config = dict(
    n_layer=16,
    d_model=96,
    n_experts=64,
    experts_per_token=4,
    d_expert=32,
    d_shared_expert=0,
    activation='swiglu',
    moe_layers=[1, 2, 3, 4, 5, 6, 7, 8, 9, 10, 11, 12, 13, 14, 15],
    router_score='softmax',
    normalize_top_k=False,
    routed_scale=4.0,
    balance_loss=0.000304,
    balance_bias=True,
    router_z_loss=0.001,
    init_std_router=0.00816,
    lr_router=0.00322,
    n_head=3,
    n_kv_head=3,
    head_dim=32,
    vocab_size=4699,
    norm='rmsnorm',
    norm_place='pre',
    norm_eps=1e-06,
    positions='rope',
    rope_base=10000.0,
    rope_fraction=1.0,
    qk_norm=False,
    attn_scale=0.177,
    tie_embeddings=False,
    parallel_block=False,
    init='uniform',
    init_std_qkv=0.0462,
    init_std_o=0.0462,
    init_std_up=0.0462,
    init_std_down=0.0462,
    optimizer='muon_variant',
    lr=0.00466,
    beta1=0.95,
    weight_decay=0.047,
    lr_head=0.0129,
    warmup_steps=200,
    schedule='wsd',
    decay_fraction=1.0,
    decay_shape='pow',
    final_lr_fraction=0.05,
    batch_tokens=32768,
    seq_len=1024,
    doc_mask=True,
    train_tokens=212900000,
    steps=6498,
    dataset='wikipedia_en',
)
Below are experts of layer 12 (counted from 0) of a mixture-of-experts language model. Rows are named router (the router's row for the expert), gate (a neuron's input weights, with its number), up (a neuron's input weights, with its number) and show model dimensions 0-95. Each number is 500 + 40 x the weight over its row's rms, rounded and kept within 0 to 999. Numbers have three digits each.
After each expert's rows: a language model's description of what the expert responds to. This comes from a sample of Wikipedia text that the model never trained on.

# expert 63
router:506435508512425479510476530542453450473522437439441488522547453478494509563460488528548588445509518460514499517469487453530537492570527458438464459530572530431487486541497481442508514433547509526460530554559484488491435511457437513490469515418532538458462453411460468498458534526506512483
gate1:521583490442508487439539582517528512454577493509505416456479478515506460495473402518498532443509446512529539480509526484547529490434504607466481531534527482558577521563506523507561542530518517515469502530542525451473459513423502502474536534467529506517590437487494519594508495516497493512
up1:448478498513532524510453440505502546511454443512469539474493520513495487436472585533476524490546522462451552504404479578539497517638530521458498540424461475523512411499549488571514504510429475577511487525525555491496538466535536493443555554496464515526465514501489495497489520551454467531
It responds to: Country and place names, or their final pieces, in biographies and locations, such as States after United, York, Niger-ia, Qat-ar, Missou-ri.

# expert 38
router:555521486500486478443518515497450465472466454462425487471505431521469510571460481538517519434458498403506539463515439500584538518487507503501466485568564555505477485521519495466484575460531480561540484535470469440472487562448468469421496481487529511452446470435553467568482494471514523411
gate1:607457517516537523513479513518477534512405528470448522481485525437489502515503515484560511560430567481511513398577503477526497489441497491527567469567435534513504440471464503490496495463496536464514496531545552474525493571478496523457598536475503481440565514479593469479468492527530504455
up1:487500461444479507565463529496496472454486552468559476545537433532513484516471445553507533494491490546522493496545570456461564510476433449532476528544522545467464508593462494474473497542469546510497505552476517487478530517551514456464517525507632549489408547443516526495483448439556574511
It responds to: Articles and possessive determiners before a noun phrase (the, a, his, their, its), plus nationality adjectives like American, Peruvian.

# expert 61
router:510450466566494498508460495502394410479438442431501501499526521451445505558469486515582495491490502452460487507522458501540554423443566457485491457522525504459446504530526484441434554485495508517588514540498490468473475539509455491455524511491504527429503491523462459507488434480575509411
gate1:470454506489502549548492582530524458465455488485467402525483477517434488447537569505547528464523416521554458551446492531392495560477475492458484470512452520506536492469516457548468488515489479536556488486492539537483568442524510481531441511508494419501431501452469488502563413444508503478
up1:492444476425496494546508534529570541512568466538564551529523436474509525490479573477465565463456547445489459496443608539526498552488521499528567503472561469511506463511550448552544478511467500438530497442464444526615499488511524435529525522485493456455524507492439543473500509535501495512
It responds to: Prepositions linking clauses in running prose, mostly in, of, on, to, for, at, during, usually before the or a.

# expert 5
router:515535479600472481482550527485443434426466453509413490495516507484435584487466479533584547472443486476460482467457458508490515467477504457506436512511511576458481493587478511498430523434511568512524487510551479479458464513462482432465546533482576532479469491469489529493459466514545565503
gate1:485483503508497540427558424416457548472421496481516473546439516502461474481451517462511511521516530518543508484419508510442499529561486431496514497509425432474443458490439575518512482554500524550600461506481512461479554508550516449559510448508519534450485470529476470466542496476501451423
up1:490504584540458546486498471529567478486499453468501476515520454473540485481547559506435438538496509426472476534520444439478525554585552571536468516474502473626455488471474464521462444491582485538476508500516512531451521468560531465481484542504544553487507540486494520413468476453549477471
It responds to: Opening pieces of Latinate verbs after a subject in biographies, such as suc(cumbed), acqu(ired), organ(ized), plus pronouns he, they, who.

# expert 3
router:563514474488457445469531496537488446485506523460442505467525454507438500519480480538485503451452494471489505476500473490544516473482477503447464492594517603463420442558538480479477590472578467577534494518473431518495466536478435488462481596454550512460431479476459431518465495507484502484
gate1:549384558428523518507531521497534520437477483405485474532527458513516459495486496532508535455550501528488557507459537434515555421508477561483550545439510478461514463476457481497527523432436517546480523538546490549471468448529466492509531480575497480514506477465481550496466488440531556601
up1:446532556547491477416519575442490466418491488544403520487488421498530553457474451501468492408487546461553494534562520435480515511461489528513498516433434515491448471459440489464419493473531528507486521514465517522474427528477534507525514485497480460509553458545547538520470423516493521539
It responds to: Role and nationality words in biography headers and infobox fields, such as footballer, American, Defensive, Relative(s), and agent suffixes like -er, -ist, -ical.

# expert 7
router:537479498556477496489540515570432481465464483447490489508525443478398580517496464541504521424484430482474511488469451455517571482438502514461459431547546494467480537514529482467418537486555502537522527499451472467416484541490478500490538491486477557442510478513529407551516515500528545414
gate1:480469469584504464520477465472475494508489545538534468571521550499459486521489510448474417467485436486562494473410500486492473518491490556537511507568438520487506511523474427509495486515454529460532521570592460454445469473553425572543463459507485519545500542416446493473474494476440495427
up1:479465495507502553518497559500548409464488518458453422528538510438454503472546538536587515448498428459601492507520464481503460525483486498564516532547420446554453522512559516489513488514517497480563508528481476513543506506517482455486496424551503438485518485472518552618503501554502510431
It responds to: Pipes opening table rows, list dashes, colons after infobox labels, and heading equals signs, as in climate tables, Born: and See also.

# expert 17
router:485436517525470466476512581523491466478541450439431451513567436471455522526430484545517569432511506503483500515432477453491532504545507478449464469530605576499458469535486473458464489471556529573472514508547458464487477487461441474497486551474537556470457435442437492537470529502525504475
gate0:482533459538488433467493569545500478551554550474442528524499462481428445514491474511518462438495486503558477450490470489516477451437511483486505501572596523530492490440490513522417515463604516509501525517476495485377480536473463522535497498565481491474447430497493403483494530461459521478
up0:474501483477587435460504508534506450508485532541509608535461487573525510435476500445407530499523543468513530477551477482531471477508481465506505460450449474522511542527593504551503430489526520410462540429527457496529492456503511534485509445533491482486534542555521464462479501587415491466
It responds to: Closing word or suffix of institution, place and team names, such as University, School, Racing, -ville, -ington, Corporation.

# expert 55
router:520438458536448401479543532568450461440513506475452479484553479490440534508450449547564517471467513496477481461499479460507595501528481531476484453537515577478496476551456462487469557508512559589493581517478476501500493510467432475465517591480545595490470445511482475474492490513519531500
gate1:505455493473515509485471520527468462492528483489543483484525546488440508487476528521503525501477492541523580426512498532514578534527450555515537450481411476458561484429475449561503466513587482505579523524515512502406589466485499587468513396441512527468527540466430508517544465504502503529
up1:491473437482505467534495538501559508542445565506472525465486462512533522502527449576509485567470541481531476569476587511495481527605523530529500555523442480461479590528549512432541496465476607486481480459494463495492458508523509475473487490487573515489510444515446515411429465523517568511
It responds to: Completions and words of section headings or infobox labels, such as Geography, Location, Taxonomy, Personnel, Elevation, information, List.